config = dict(
    d_model=160,
    d_expert=96,
    activation='gelu',
    moe_layers=[1, 2, 3, 4, 5, 6, 7, 8],
    router_score='softmax',
    normalize_top_k=False,
    balance_loss=0.000167,
    balance_bias=True,
    router_z_loss=0.001,
    init_std_router=0.0098,
    lr_router=0.00187,
    tie_embeddings=False,
    beta2=0.99,
    seq_len=256,
    dataset='wikipedia_en',
)
Below are experts of layer 3 (counted from 0) of a mixture-of-experts language model. Rows are named router (the router's row for the expert), down (a neuron's output weights, with its number) and show model dimensions 0-159. Each number is 500 + 50 x the weight over its row's rms, rounded and kept within 0 to 999. Numbers have three digits each.
After each expert's rows: "comes before" lists some tokens at least twice as common just after its tokens as in all text. This comes from a sample of Wikipedia text that the model never trained on. Tokens count by the router's weight.

# expert 41
router:443513462517563560449560392566490468422472496516511457487524566517522492481487486486507475525477552551509470444449498404400518440450495440455448435409527494466580589535418505492453520441568476592496539494538519506583550474483451464370533501551464503454499595539479562577467502614518455469507517404571544449589543508496490444500590476517453489482510430532595423521486404466519482534537498526426459563437486537470463584410549509494395527499426515486500410448511411461548527454533558
down0:395587508465457452564416540500531430505426454508509574519488500521508602457524459477488503473624426558447508581503533441487459471426533435490493462418519440534415495553517477541558477481483595474497434566545519492447546534574448512475536513409361458486531452385579507491509564476544502549522561480526456483556544480515539483518418538509570545639543495556526472565499487577492492518442447513490512480561522497435504532485449560485480426593506451431491493597556538508534596527522590
down1:520483592479472644510477393390433533578479506464493493527500452609520501558419494569474560582615521438436467511522545553474445483564405482479472535436553449531480460424407540454535469513486504484530522550475481501542598577493408454560422486557450507541420514512483600559517460503488548422562562493467523453505509453474503540491532537554502521479579511648453451523475481455480483483534553547486486534526527575462521408538536495387494522492529540475502489610553471472529512499470432
down2:535555483407554493580463465500610490487502594489484482508523443464467507475459492400481481549656521475423539529491463468473464605542520526421510414483428529520419527493604512529470455432477510602527496549466558485519488455477508642496522456486387443485543495517565551436510488448427435501540473455546566558479522449589437451558385518572504570452499564462481552532489531562544415496446521491568612495430438498480502534486493511476450483509534480493464469563576480588440506480478516
comes before: " to", " the", " in", " a", " by", " with"

# expert 21
router:465521498538689568407547450509506458499406451551602530519586543480513447468471457479467500375431477561513394446501455512493518518496528508575560450472481490497503519560437563419471501472528503565520498502645524475497515433502472477410537526509520497484457567536467580596484526508457502488489472418551596408522514526550494466517486441538458484402531456488445400505492468409464579529439491534511449514422504536418511500482536413547448516542457523475497518398510468453501563420481493
down0:564510549528513536488456466605434484505453578530525518399525518418546521527574452516461461487503537473403469599579512513585428503542455522562531471610562570547437455562497514549595529515535519556546481448528535582506399478552467392478430588475539499484445478562553506399598581395509420523586525506529494500484536428504455502476489507456461481480463555510470517575494427534544490553484575473522505430516485474499412507559437487555510524479419509405424423515533446473501559498453543
down1:529506511476450551461472520481454475494602454558479557503503448543512440508517534418470526410483482622594541542533435527512520595492587613491484572527416463482408503472482635475515507403493510497495445545450391430504502548460528462491459572491476514467521458393504474464484447459496539595484513462497454511525503504399562499610439552519560501527452525514482517498546548531531515475547518493517608463429457571435561524445549491479459491531490355649474481534478468519499458450442483
down2:515488449456480508496482506481472510652456415553571479598438450434552436541443545517526542493529538442505543562511559479526569474462471468469576549501566456453463511463475547464568550542540597466530528520490492466507502485463435537496584584497518526487500478462512421493527589412617570552516548520485508575426565608484526516497458475413465462411545548445558489558461474631549487542488571533455477606442482539505372518495513489449462429518505454595592486573435479503474462483492499
comes before: " ", "°", "″", "3", "4", "2"

# expert 44
router:414584481495549616417534434535492444412474461583526507494499529491498466521490508496497424495457469529475478470451437510423525447492524447564452498451542491490552586454472486461458521401569519543519616585509556449516547484419448457402509454523526502438465639538423595473483540560510473465464453496582501484517538551511409431567580443572430529511513494502533472478437425438514513525562431503425539507495555535455507496478552422576478587521380544510523454435486482395528507511529541
down0:535479348463441447618538506468488502365527481605526434458540520470486487501466478562410529449460464499373457573531457479475595535508607553554577473520561581476437489524457527481565446518540514549497588520529472529459505470432512530503479592507550491411525570535531469562560519519506458584526559497499538410478576497505531494510411462487528577467527452548580547537485500540481489457456540470449445511514469426494418501448475527467510471496538425513516475520543534549547402584591425
down1:625544590541488457496522655485441452532502534502496514430499427476482417514544470505496539510505518487520499480415551554432569552498490414524493446505511485460459474521559488485496473432462502412539448582465507457474443521526616491501517448402459538408531350497454403551476576525414500428490475489469518431472532467536427545509494475536500443533500539503563528508576549566491559625542469453467417526481568505491582585498563504525489535477539504434563445470510481433613443552463511
down2:466453540491548532418549483491493439490447526579510510428515511520435550530570503600502426482568555449455476567422420531471523503558505518426537563514512521508555360510505543553431558546478542425508439426530463407517562446425547561598476480456471511470445622456576463513594491459513495512426563567480499499449469573503500519531472550489510513387548409405434528416472468470525443410452566563498526578498493519546527483595512481551494465462540559463461532582478550565470506474456486
comes before: "s", ".", ",", " of", " and", " in"

# expert 14
router:431549538511669588473532482514544465434491406538503518418517478599533502487436456486488446400453476556499452491392432459497500425485528492502511430491550473545520577545428561520479597460550498513491516551548492503475573460409497485460564488494520504483464562495427628501468563546506519422461466497537564459545537553528528448585537407560462475484602419501566466516447477425512561498525399524501519531460571581446500529500500471540520578538477518451499421419432457438524491427474533
down0:559478519516467529516554496507534483440590507500544531562433596509436505474466563457437554500364564425558413397578596508450574503505580555458415544486505491516443508531537427497491513446509590568493439494523578503386437463499433541480482520567497446437488417548483439450453494506473508549427538508487525461475536465509494493493543486503508572474525548447468397518503427468526505517501434544495452495497520678537437478471610570429507453476542516543564547430501560437518554454551501
down1:534454469590498375521521499504539551593505430460452412621484474577472487527550448539441617507580424512512537500573557520517410524526490525486581605565538454467430494471580447466452466476505522603486462417448515480503514521516481538513533536590575571450464478530446466534461493564514537564552536458551480537574536491481557451597410480467423534441499537475450448629547563579498470549521475463453507444524503503550532477585493533456485511518560471548495438549524491398534446549499492
down2:514585511420528488476530439535435515532463586449468464510546577448445457494485517441442601499474413493442452503548488534588424409495467508533445479562545582442441419457551549444478461465485562477485490548447470518525392417432485508451493410565466517470472506557536441502492433447492529475559484515379464453522527524431563407479496466498470535509490541508562541513502499551541523536577467494487402459493521582526528429543412523419534445599498456445508528435495588344513545429509530
comes before: "\n", "|", "-", "==", "The", "==="

# expert 20
router:457540481531554517461545466510487495495412454548520538491596520539492399471481444498445456501441473505440526411465473453475536390500548443541434505459551440494533521472421523448451485376518520512489497561479513440547542441413518505356537396567511500479499557505474587547498520573481497414411432412546524436503472516452386470517523471565463445506573453456486531510501484412534521508494481508433452541411472559425503501440532405604455549487430535489501428417430538414560492492520461
down0:431536571398420595490512539533407569488424517550453408532551513506480546442517507548542552540452502543496572534467468436464515531531509484568472528491431525472521568593534513495505507590511488462446562440448482444574654526517472481554550534476617585490532429461562494456500458572505565525496518532555541603572457455544470555499533495546525555498494480479530547526482580471586505528438473530516377495556494477528485574580471540449558525504466536431433588473507582483507515565611513
down1:466530489485483517528470483569518441504566479514479487520495500492544549432594438464521486595509497536496437546515406570473494527505545464423459427493451439483400484467524592497475505456525543505472537500519458586498410502452488568559487523567449460496464418551607513555581518545533476491549436515492585569518464470419564500417468393467526490522481489606581412592616499560469503465563484473602425552498529516593429472502508564549425543465555535543438424473607478556560518505560504
down2:491435458411496432472483481461529455521502512514429456492550536537542465521537514491444578514581490521378584446439606402389536493463448612445497481530461484548505541475482619505469493503471433423567405477507514529470446464432549478495550467549497535532531449552542562476484585507588492425553535482553562528417441497564563519451496522467645425512481472516556561430568487547534578501533553459600530571423559520528527439486486481479532469484435460454532526489503517498455495477534610
comes before: ",", " |", ".", " (", ")", " and"

# expert 6
router:473483430507539575430555470488523506469484485531504440500543523570583482517477502519493481516453542532493422432442528456395561401504497377487445450503580504482537547538458507480437566438554599571467529519526449524528524443446414426410520504494515530388475613534449539559523475511460443510518509451626488476548515545534452457496603415525471477430485516503558548529495433465515552487571480533488475604525508587463457579464598497522442559540427517481492423399494434481583561464547497
down0:580489486473483432432512484479548508545456503420476487445580503514494425490563543494528475475444508469432487504546470526513550576487430552582511545504587534561525425483493432496473524491401498499484561487488394487443550572418440446530420464442455477547517482413515505467480467512422523466544505556465498506417447533518582511491550586380515511461527458547531443567545578454577473550463556567512425543524496481465454510618519491396566366587407487444558442534430543445509488486496586
down1:518408517443457470528452528523503443500516533593421527549510386458468584487573485504553541583365508455509440509524531532491472487503419518513573520389460537482473496504541503445554483501491497452481536435527481510599431461552563519583436503573486580463370532545509528468560495506527549487491483543591548477462481473464526493441584454497522452472468507538477456530547491569482477546544504546502576570451505540410454524501572348471533450611526554491613544431430544419541462509523455
down2:472490522538453509431556569501538476460498430558438453510480462537450447462478470589509582633422418493589512471461567468484567524492434463648520477481460486566425414484585475491487509541476431431520542485526478442465491523552498431606525500553551587440441439435522529489576492449475530389435549536492512486452545501534395464531565433484560437437409556538451545482527482458515559482476495480448564492622491516584513488522483497493582476509513562489528474452446530596440530535510464
comes before: " in", " by", " to", " on", " of", " with"

# expert 26
router:415569476629557611450596442527604490483485398494511492453527530543514430440491463453445471406425447507508414493485443476488528448503573448536443511473583470484507579479404530472533520413569552576494528530578547461563498451455478428436498553500531477469460514491490532495480553467408546447451466506507495501546536555440478450543496430523545528417522486481512464522473485481563571553467497539476536598442485467429509513446529464596510579601444561524561538472528542488549592416473579
down0:458446562483531503494477533491531547488416517479509534470465384584487482506538522516542432429664473447513567422542529416561460435462481550464510505508529496443536522426459539585448541415557510501451555406488406561585533393500596577531548499541547480502515468408560497480524491497555504539418503551575387543549497497501507497518565567398450468504517473549543516460500497458465549459481470583504611450435507514534518461451476534444481397465463491430421539432507543519556443499539502
down1:551481526605513549420463546501554540476472577532495512532468506574470441552432597570471412500660503587521437523531564554491488451429524507502420546529585606527524489496477482486488476528570517521516494475531445537522514448464548498430565487456495480528525550368577585545531387556524527600454472500454437521428493500546496486498532461521530485484453552544490547453444454473504545482489527506433569544515526448485395506542463440451466499456490509489413638637482478479426547539485508
down2:522448524501470472517490500490449429444487459550433475468537604527535430502620414603537505543469569503446513476606533420426426526575514444501554419596540474596532455581488553554582441478580540517475433466521449447457426573531613458412479543529507474509470559569456447521444538463538471517554435464563501474515530538490528529491473531520434486471441562529571491514472554406440466481495467468470409418529529533455545525599502462552468437532498478451455453531555509573457506471420554
comes before: " ", "-", "=", "·", " UTC", " Animali"

# expert 16
router:486546540509596610349570425529568482510407449565541481475523487557542470504437436520483444468387508544548406379425512478461529442553521441505510454544541536529552507506483489484488495443518500545550517600563526433541495428482484448467503521517542541485451554566444571546483561567518492477433501440537518435523517534509460504549523449592509495461581478517483431480478387386525552575511435535473473546423542516481549494409551417518508595535480535473548478457488487505510552408488580
down0:480534507422521481499495570463477527568479468449469413468534526468480433522456499433512536530363494500479479524533476497482506508464546490490482384465493509410395466528481464506470552431461468538542390489437444511407493476584511506596517485604476546421510520474490498482412414443543486615497460455620583503478553542482486498407437544531537530541489535616453497538591518496578483531497543505429527410519453611532501511487434415534476471540495482450456604410461547450469517572522522
down1:514470509467489522475481505586447511487576509579531496570470445507484533573492465567490453458501555527484417531452484547578390429465540471512492506508595481507527495580545474555489561503432524496409614512522553445433491518570504494454407454475576433474499489496645465463557597461577511484490529531430508434493521490500442649488505432522595450423501585534530540387505528468478517531565434524508522510513602501473533462479493568550468511568545427612558468557528470479503458452459422
down2:418495497506521497455473504464513578548499470555502472544523472383579477395487474474552445414435529594500558494569530528503534583557483511445499445417455497517512520648540478420475394427562486513508585504468500443497417496547497560524445546472574483538486501519485405423554475436529442508491529523533515530624447432504568521521441447567477571459530549549391552504527512517454592514571534497495522469565492581481585518468505449484474517524496542468539466496381485508505613488553587
comes before: "0", "1", "2", "9", "8", "5"

# expert 19
router:465509503568602524467523406501576481432503460492490498444468511490517472411456487468508435482466480578474404510465482432468569437461513500501459459435547497501503501480435491460470543500538527541523558543603576476533589451470484458373586515568503520508421547545429579594405496602509455434479432454482571436603537535482417413548583475578466513510557453494538479503466428436513515564549474514426442587483555528498534509426596417551423506524466534494543493489515442494551542473477571
down0:451528511512423507456467512557519520601472563555481566497529487510557479570461492475481627474530478358502496433487463557454470483431594462459454484501487437485636591562472527376495523464500562515480563516415452519493494496496463511490469453520592382486539524532485523406495507444551480576490479424635440474482417509513451523495419432511542538462430476519439433590565478471487569455544455458457498455505499558511519564431463457553564626485526524498453456510554473504449535534529491
down1:467490439520454389499440535535471523548515435486469521437479432464518551542504586392534507567596595479454458468573576510579547462460569595520538591512513475515461555498503495551509486476612466592518417506523453513538588370538488536460503565436429498417496531517443511462527518555513505461575509379539571536524440406487515460539439429524448416469536501420435551383461463481505485485435481491457426571536519576459529519508504435441463527500494479460459467472451555461510471461492474
down2:537504520511501457456447470563470479514441509555445437565459491494448509460427566466479475494650464423482490520540537373522545503469545485421478495497562377461509406428474536443507466573444574494539519481592564427515519556494438437520472517552532542495505528565500514484565472497458470484607496434436566464436567449510507520584432523543531529531537602496446482493594541503507385590511593518510568539579397520513522464500457536467406471544507416481554537578468438509549540523476530
comes before: " the", " a", " his", " an", " their", " this"

# expert 62
router:466564540520491500409624424625520412471457424496554490471501525524510479447412457465490392517334541509520520506466475424420521430477477499476497438474537462453525543553482552505519594454590498508463528546496548513555508476466429381423554473548602543504475598495450537569508533519443483415531432474529508485484532496456478473540509483523486430468509436397550534487458427503598557547509405511441471592479500524487493466469548476486526552502458559550503417390480453511485468521489528
down0:435506438476524582564440487524444483468500534437376534484509466557564470581584505426477466508508554444485567495490508436509497438469492487503554461503478544529523572446514460537558425507541562487520563492390540521457417590596393569629557553532498465541510572422475585579550429596411484492497573557519529498497549573448505500447476547517554500597515531521435419516462526526533448486453562591543455542455482508472504566485443432440509532516500566469428458556579512541467479545502521
down1:487501584489482485579537500409502553524505550493457472445447558491514553451538426447416519550518409508495434425424545570581513542467568539509533447538573437564430536480484575366501513470507571464433411441610484497446465522499538489473480498540586471532485487551521551424424503449468489533433453541575482494492462511526453394455385532516466521566527456501415477595504504487529453552598612506512514521432470487584421501566557402484496452518446495511472514559507456445529511474577473
down2:471521468530463492505571495460510462505399455506426551500512453465586475470548531446515545517552532474452499505434521464515411502446564501570536403503495498465506464431494524466528532544411585444460523500536457498462469530536563501626532500518519613499429520437368487443655460497492519469497472486533422494439524489514467483469361513421487586442409539523492457502415505467481465396484460505430482507577517366438454430550542504526529549380538560534570512503506415499522497511472516
comes before: "s", "ed", "d", "t", "ing", "ation"

# expert 60
router:499547468493577542461553422557544464470449432586465531472531506571505483509426405531482383430346473559529414425432470485485556441471524456513481483469511482532567483491494525488537552436494539567521524518526478533518557448469491479439489490520565442462496566510385562454516598511486506440506380441595507455471565600498478507546531316507469520456601474435511460506513459440485512511472471594448446530469454561580443462518524467532501542506455531482470481464472485412491550444532526
down0:502478567517479554499565501510552509433453582441585436496524438625422526544554523483513527584622509542540548518575499549501452546494458538427534470556498577506540474478523436538430519494511495463481532574386473563504505492517424608554642493483604503452494547485501598471526490541409520490558529510438512496465516493499627490479517493505504482582526580398466486455532531476453492493560495481493488459479443422509425543483494465463528519438424528471604584501548506495544384432451442
down1:520550503462413548479571536502506500480524435475565491408456536504535507530463379423458518527533502434468459551474450519514460427516490578507442608503477416447453529455516464437484455539573507556490457370577562492485522465486528536543539575514475551576450540481567495457474475435487472499556592500473455489530540588512530442497513498462550556516419477568451471424578388501503611443465467489414482540488517416523421440467365508505464514450530539421449463568576563468436499475428450
down2:489512479506551537499559447457566482434557529475487485483464548398426581526495581494548548405462465522491496620543461429493523531508470469478582449503509551510490443491434581557455494515467518412471534532433475515542502397558486469508481524473451491490561530541590435595440532440429541464487584528409579451562558550529526485513462533556571420549504393501419507521537565567537495464517506560531597596497570437420452492445484489461527537548535485542459650442515519457491457583487476
comes before: " |", ")", " (", "–", "3", "5"

# expert 31
router:451510443545570534442534367525576481475509502508554492462500569531466462412488465497470432472464467609461449487452479423475516456438480481513436389430584423513494502529503513414480535515552490491509561574578540495549506436458452407393511525485494546543467551541457549555401470594539492472462458500534578502612552533487458472530616440572392495504553452530573439498485404435530473556518427460473460541501508530450516471445556466497443495549409570472574489465508434480491560477496544
down0:552511502482497489452516530523473456502444564479493548447427477485603506599626518521460502500620388480595503492497482430386511436441501471507534463533505603539531528520482467473524413582523479390491418455509448550527556473554448497435482546523488612484497468479512538485529434485498484519510542553550552511490487442591411573494463541471504489502559497464566520475588620465443435449481460471568440430423407470480479514574502496458577510513518454533607467418542493502437562565554506
down1:464521512504491494448482534464605561559465393479557508549519481510479524539413543481433483489632453407523496505531510522505438496530524571408458449561516596425493420544511555437521412510536503485509540576455454548562433412490443536522508517424455533489541464446515529460447457458438436522425470482453444526555467416519499529534469519516524527421536441477562450558634509635489461474492477448560495466555506444489513552562473541556530463528403422576564597509505530593502419488463489
down2:488443529517512440535449547472535520463429515513489525460448486485498489488524415504581506448642444473485488430433517354527520470413526551485430544431484518511439509496471449523465504465473510541369458430415565557518560569579508351499479491478503478422496470540546542508507512463441526490488609492523462558418436487607504445453500538398509556530532447554520583482513556443482479530477533470488497473411560434524430509478469544533559493442537511508511452522590568468459640485464558
comes before: " the", " be", " a", " have", " his", " not"

# expert 42
router:469593477526643590428576410566571486496426476521570542474553507537466453467464450514503450411394450593518497490375462482492550469474560440541447461479537493518578571599492518508459550428510516550556543579607484468456550433475419487474484496531520463529473524479472574548496515570483444469503453436530576446504530521452489460535549400572504480419525454495538452504473460364510504497502450569505446538466493547474460482478486447550493581560433538453487503438472470446488553410516487
down0:490576399525468533468521475495508467527559488606582560544549493428470477567512514499469480463457595571586501426539523546510570473533545654482454448450433427511579453476522540576488530507480430497552504570474501409476459550566484526488481508437399533507489545391510527429554577442516502528413503463500511491459575495542576451510415473537511518567483530513517445578496528443528500415466555523485496502506534479488516549496558526496513551471623445552585587450550587578467505480607554
down1:512566473501560521576501466455484496524442516489495413438476466487490510539535650512504473535529506510512477447513536471592511558462540506417394573535531488584553548447561531593446585463532483499516462499572380472444466504513442498514499568444411482550529447533421637566463542572620513500507577527553562465551529452507454551489479446532475628608492482462556511549557462480484543440468538515602505477441483477444488491550469567460444530482583439448464519483506515514473487502613489
down2:499519475461480508450530534528481599503448494513548586448471456481509512489564456481444480482418539586471508558515448556501458539570509434534588490573559500563496535626563502464512576533560530468472452413457520463522565582517516448358507554530564441472436577461580508498466516435546543594529483450462504429450429495521579561436430530479510466536558502544491539441564493473390609479572492525495472401497471525481501490462474497491468563463532539498625543559477484545537593425429430
comes before: "1", "2", " |", "3", "0", "6"

# expert 13
router:438567537489532605427544513542479453433505456577621505505545564535516435460466392482493431496439522538507519420487479468491547503525578504579463435509513422491533551537411521492465549459556473487488592490481497449567602420413447484421558520506512492509455550506436592563448578527494459424427436442508495453521450515415433479501575508596504403471497489486553531557445471468521572506483496474454444491460522581483475507443590458550442549500430554463496465343465496497520509447521483
down0:568462516574468459399512447424525490492467521520501485533508568367529486392503533508478484494435469559505547479536462523520479499474596489445509454534569521442462566617524378499483568475482443488478512504479510606401443524591431495411357463506439534512492557447505479538588483481500499524509517515555585521606514514552525489539495489500482480479412481542471473580505542547545508577484550585598540505470598470445461463491445474410524586568526461567463473515472460421435523459562491
down1:493473513452505529515455481473559553560499505497458558532469442525552504562605555471538373514593466550471526495471518428455466407521453479518417578497465507454521530415519512515510533510460466441487515539391490545521456496500509586476522548503521466533530486485480453522591612534503401527580511407579514539480516528453492572478517422573470498498443450540460425508453563496456484472487503555462636453557453536408511552538490499493510527510472631354505478492454379420513418579481561
down2:497486471477435485506580503595461474466479485478563556578471517539466546511563452505421616523542434411494401483511497546418460512437478414571447439489527486479512495412532541532508467578540469445528451539527429483502546509474446387613477480428531535423571567440505509442544475411439476504543580496415602439413490491557552536492400458515571519530441485424522513565454494558532470499595466492479518556518448478462491463479468494443513516465443517427526565499382474603556524511463498
comes before: "y", ",", " (", "ia", "ian", "'"

# expert 1
router:481557495483614570463573468515510454438366499593456466464509568537493509491445487509507436449444474542459422417395475461469511514544578471568452473461473488526558563506468502484462556423525581520545608604568514544522516450493449477434535443527563490455438604534456557491484513554505512476432523464580520474532512555499442479581564450517424518491547426475479473544465491437530530562492427564511507495458496503530517482489586439575517571573469531423538403417417429402552507451495493
down0:444471506442541533449445567594470490293494538458488523492498499489500533539476522492447417510478471541502505494539519573544485510556485489488523461541536515573548468369557484431497417551551561470563553428509549503479482485427531503576514451505588492496463592548549642437517512425521406453457468528528483525363511547509549529535503565467501505597567530606437558498453494538555451465547494442518521461583554449483563580512501532500436574591450477493484486537548466481538544492523505
down1:542508542516606454479478496392490542551490433494606551513480491464546501518485392454535385541544560586434499543540435485528445510510461549429544497418595550413531497491560468504553549530509511470584481569481563622408470514482536539529460499613492541569515485577531497542482511447445455507519384497600464557485508496562498490496564549434432404534534457509479494464582447478604500461482466537544529435493568513493413528473480470530465429489456499614552524472533503530458559451561498
down2:574490548446588474489419421459494457493489433494396501607485565527493397502616448456526480549626453537445583387463526491548384584426514500458506479470543480516437521426481464533422474475532479543566524512469445502449521449510473527478504435480493460462487528535466555446531557573546482551481457549523499486448555412552495487496494566428514521581452513484473500539462605614464495529498476469569527562518437563464433610521537535498557477569470458434532539582504498486423463553541466
comes before: " of", "s", ",", ".", " in", " was"

# expert 4
router:456573531508629561394549419504538445497469393526521533473550510542485438543466383455503465440417465576453471425460435405467563433515515454491511475456595460501488561522503587486433570443509553535537509560523522436480531413384476477459462517510526458425484600507437559489492518549521511488453403465511548449491561547496488534564541404589484542432573423508540435517518432390461571534491454562533511521489476505503464526441509451524469551536465538476474522453500476464479560460445570
down0:595530495397497500466490453471504580501410635521422415545542405450462480423508502486519478529512425556461518534454537538532436557496518527454430476579524494459537530500594484447471403531341409533491545503439443514535446443522456475557484413511460463488548506553539454475532584454567484569485468463582465423523493536446461459505494548559494483490432415530484505526446582448398489528430484520554528424427390485470538535462477488548436464490474501527536387462486483476495529473454452
down1:462491443546387386465464539545538463514432465607548611509583477538453628549531460512488492486514501455507526485555505439510540479496464576555438533541517427491394555508601516577508452561508452486446404549502525527491579570546554514442516541505532402499482490542517522541559554553512471469551529519493509521595566558426628595438480484493525481513556528525511471498516446445464553501511436446471448506596480459470519530585444456514538522492587375539510410545524473508443493448473504
down2:518519399524474544548550518468451514547480458527443537523444467551495525504443542578522479511469511482517485400488452476470457524462540477519460474524465476533505447421510441479572432529439508406516517412595478433481463566543509596522468546530471513481391528462544479490514420527445480513474504462452540523504538483470458418429360613394549551533498485497500532447537470412538547508498445440496547500577479536616443472534597531409408560559618497478508579609417488479563442453487477
comes before: "1", "2", "9", " |", "0", "8"

# expert 34
router:472515439599583546479535364520612509481553444476502560430449527526526482438493458505514439454436480580507389491426480469459566401503566501525477479492575511532530555533423495458478527498490536540454573515595543484522542381485531438345527529601553525541478489463459497491430543523527515425443447430546504428530508571439449457504555451504497471511596488482579498490420405446510585545504458538438408516428502551531522500457519411532471520567481536513533508495500523439521557506465518
down0:521471520527478454390404528506627519523503469501462440498434455488528496491487465567454431436653512599537565488476541569443531432468467456552538543575487527484479458492431538502439453510478478421498573480442428499592437518479556474484517555500480584476497481449547437493482531557476455491490422544480478411490502533474582488471495501573451505402477354469539523487475413446461486453554454558477481511514504480561579489521645504499447445420484475432451524505550514525513363467445503
down1:553538516534516511450477537612499420483456504410561524560520515531555485537527553415355579536570515500417544485482501503494480525561480518514584477603493533519549517518502506482395507454468531492506478448446376573472443486501580449495578509512477497441577392525449463450416556521478415501649494489476579578548545573501463388522526393543429518478501453534486429542535474501450463508462499450499579464572509508532574470454503475500507521485529452524536459483463578529420476560560546
down2:513476497524478458499468475541473437487472620461531578487393369540607492536489531382501526486547490468543415546554504453463483488412564514369566465539506516559573557456602527526486491432554446456464466492553520445494463497588533523484467407549480471546573409525501481570390499558533451452506548480506517551488542498611490471602499519417471537502514466559528484418589553476526501450511511435497414491591531562511537447515503523530571461426486476581515525534481524497464578546457510
comes before: " the", " ", " a", " his", " this", " The"

# expert 15
router:469497481514613585449516500532542408496422430507475466481516543527521443539516484530493463466440513527470441427418418536481472474475560467519461456501540419502497523537421480437444479381528589567538604573521575484522544439420491467411517427585562567459491549497430546508454552540509503492395482453568541445496535491464417471539499469543503469466534494496547447528472491441557521563462447494452495463440518543471592536495558452620493580579413518437554451414489472390567486443466521
down0:459491473540418504517515572579495458463520532458449481491469558442554543535423621486552548514311482495589558489520428449431595446551480519587546462435486508495542574506568495442615520473598453429527387464483470493521507451528462485551608549447493467458483445500496408500375544463500553494558561516504514541485490540532452557538547554488468497495502522548522472513471529525471424520444498571509442451537470529467433422450491505524462509621573461501512407507492492505480542437439484
down1:502463458375537521544505438543509476521425504591450456471474530525474410522481481464447404544491546504449545552415552526553415456536442549552523551519554529550621502465536573481461504414510521475419465485470592636527616557486454586464589487485440556501440483538564514499556481475470507555442623536472512472609560525556414437551453517470470516562445459458387445549434548547484519489544489501501543468447472562497480462475488490517521532551472498567520437576493509551531457490543451
down2:447559610474440591516523508483483452473504532489419579604445553530470523494473595400455535484480573476547581503492511442416504492505465516557533474616495499531454577576590520517520471474453411395509551477493508459544505487546380517553523483457491417469503475438565489545475498541442473439540505503551545491553556463537494492504485498473451548458487542474536479614466465518462582573553504508507552606572441521534523542487632511559463548438480441456385429540519393558483493480533483
comes before: "\n", ",", ".", " (", " in", " and"

# expert 37
router:437514462524596625490542477554548424445471456503513490467517567524496411539441472443477436439441506493510460498436460517477510429526570486514459472436605440480530564473424609507562500448509551587498594620515475442498505435443506502437503437542556444431486620467454467607490574552542507461504487489559467521541520530469445496549530420473474500495538450436512498499463485487450500590516434545504470503454527471496503546445530371537501605536503529457600475435466417440603522504513558
down0:549520500505455526439421511500607527465459509493386487448482492489543526566505442501490496496510446550461543536481496461459549533451443512493494568517548582408431410569420598495571444558503495516479501491453454515431569508454453560467396425506544483443538508529421488494467510563409461454525446558505541515434462466408447520431455500464517574578370533580576527504569481463447396420486454405531566461465492457479492496432455496421506494507573432530432462542449615532460529469485521
down1:472387404643491521586453499519630492419585578478577464473503382565481437473499397507495445526530556488479482489478560540599479505471543552469458481465533477500466504444370505506530517520559509510438470458461535387432512501525547494490510493450612556513498438524559471525489504448519511520532451632456569487503503483499520542508485496409457469477541533545459542499457573489442436536529465504538537516427474559437555516548553525469612466511422559468463427535515519407474513535446459
down2:492523480513482420522518617429481494480462484456425432523456566528504538566540586492549482508542557477479451542501542483475522492473543504505422554447570481396522503493641475549551482578436499519463501524473403495495527496496576465517408503539538599446521530415568452489514481493459493494467420591579524508455458627506450494466498456595413466505516499459516541486590453464489451522556513536522549545537505568488539429459487458512461540500566393470598568454471496657521418560573465
comes before: ":", "==", " |", " of", " ==", " ("

# expert 55
router:496599495484550610456573449606495450439469492552542462443525520591489472452514468506447436497436514555528466454447462505420507441442479460499500440546537494411567583489455485495453577445498519530556550518554514490533514447437403447424549446583535488390490558503419544567514582569498461497431423495515541482546477517487515573516534444507460479479623462447553495560421457514520497527446457563452487603468532514491526538404582466526439549503433550474507435443415563460546542411505515
down0:554483474474543487568479440483530506527445471543472562647457483464582439436474513489561548578521458417474477499470516542507402531470436441433464458509479482561604542462545536401567456500430495522499431432535535542630538494513575540537441441589559461487501514591528491453430556500584489584551485544426584528456569511478497456554490486439500570483484517459459448476455448451540447553484482531533490515536439465536532547392577502529569569454513509476467522593496592561470438587534515
down1:482457478420539511503407467445467522537525595508467521484477437458578531504454526453468556574607482492481528456452474494515419595494417546457464568548473569438460486509545555496468424504420422569520528540506441613488477445524493413447373529539463456551481467603514454510448580471564447563569463553557554514551483503475556492551564449436519489549536535506534540452514497412491608599462485391612533600487511425478573516509512540467531433551493492470495490495480460459546497469442527
down2:451551445496522461476480493441545508528470478527357615478498484487568528411462532500460519501451509450438423523513561544614460511562498576554482476531464465557533462562558578433538504507468506515534388464519410593455482527489523517496532497545470579437523496568466466462479505527499447539561505425476425547410522553505455548563554525430531553530479552523453542458568475542577572452474446439455511425499530501460539566473560448540453523447443378375396477494569520506459491502526616
comes before: ",", ".", " of", " and", " in", " were"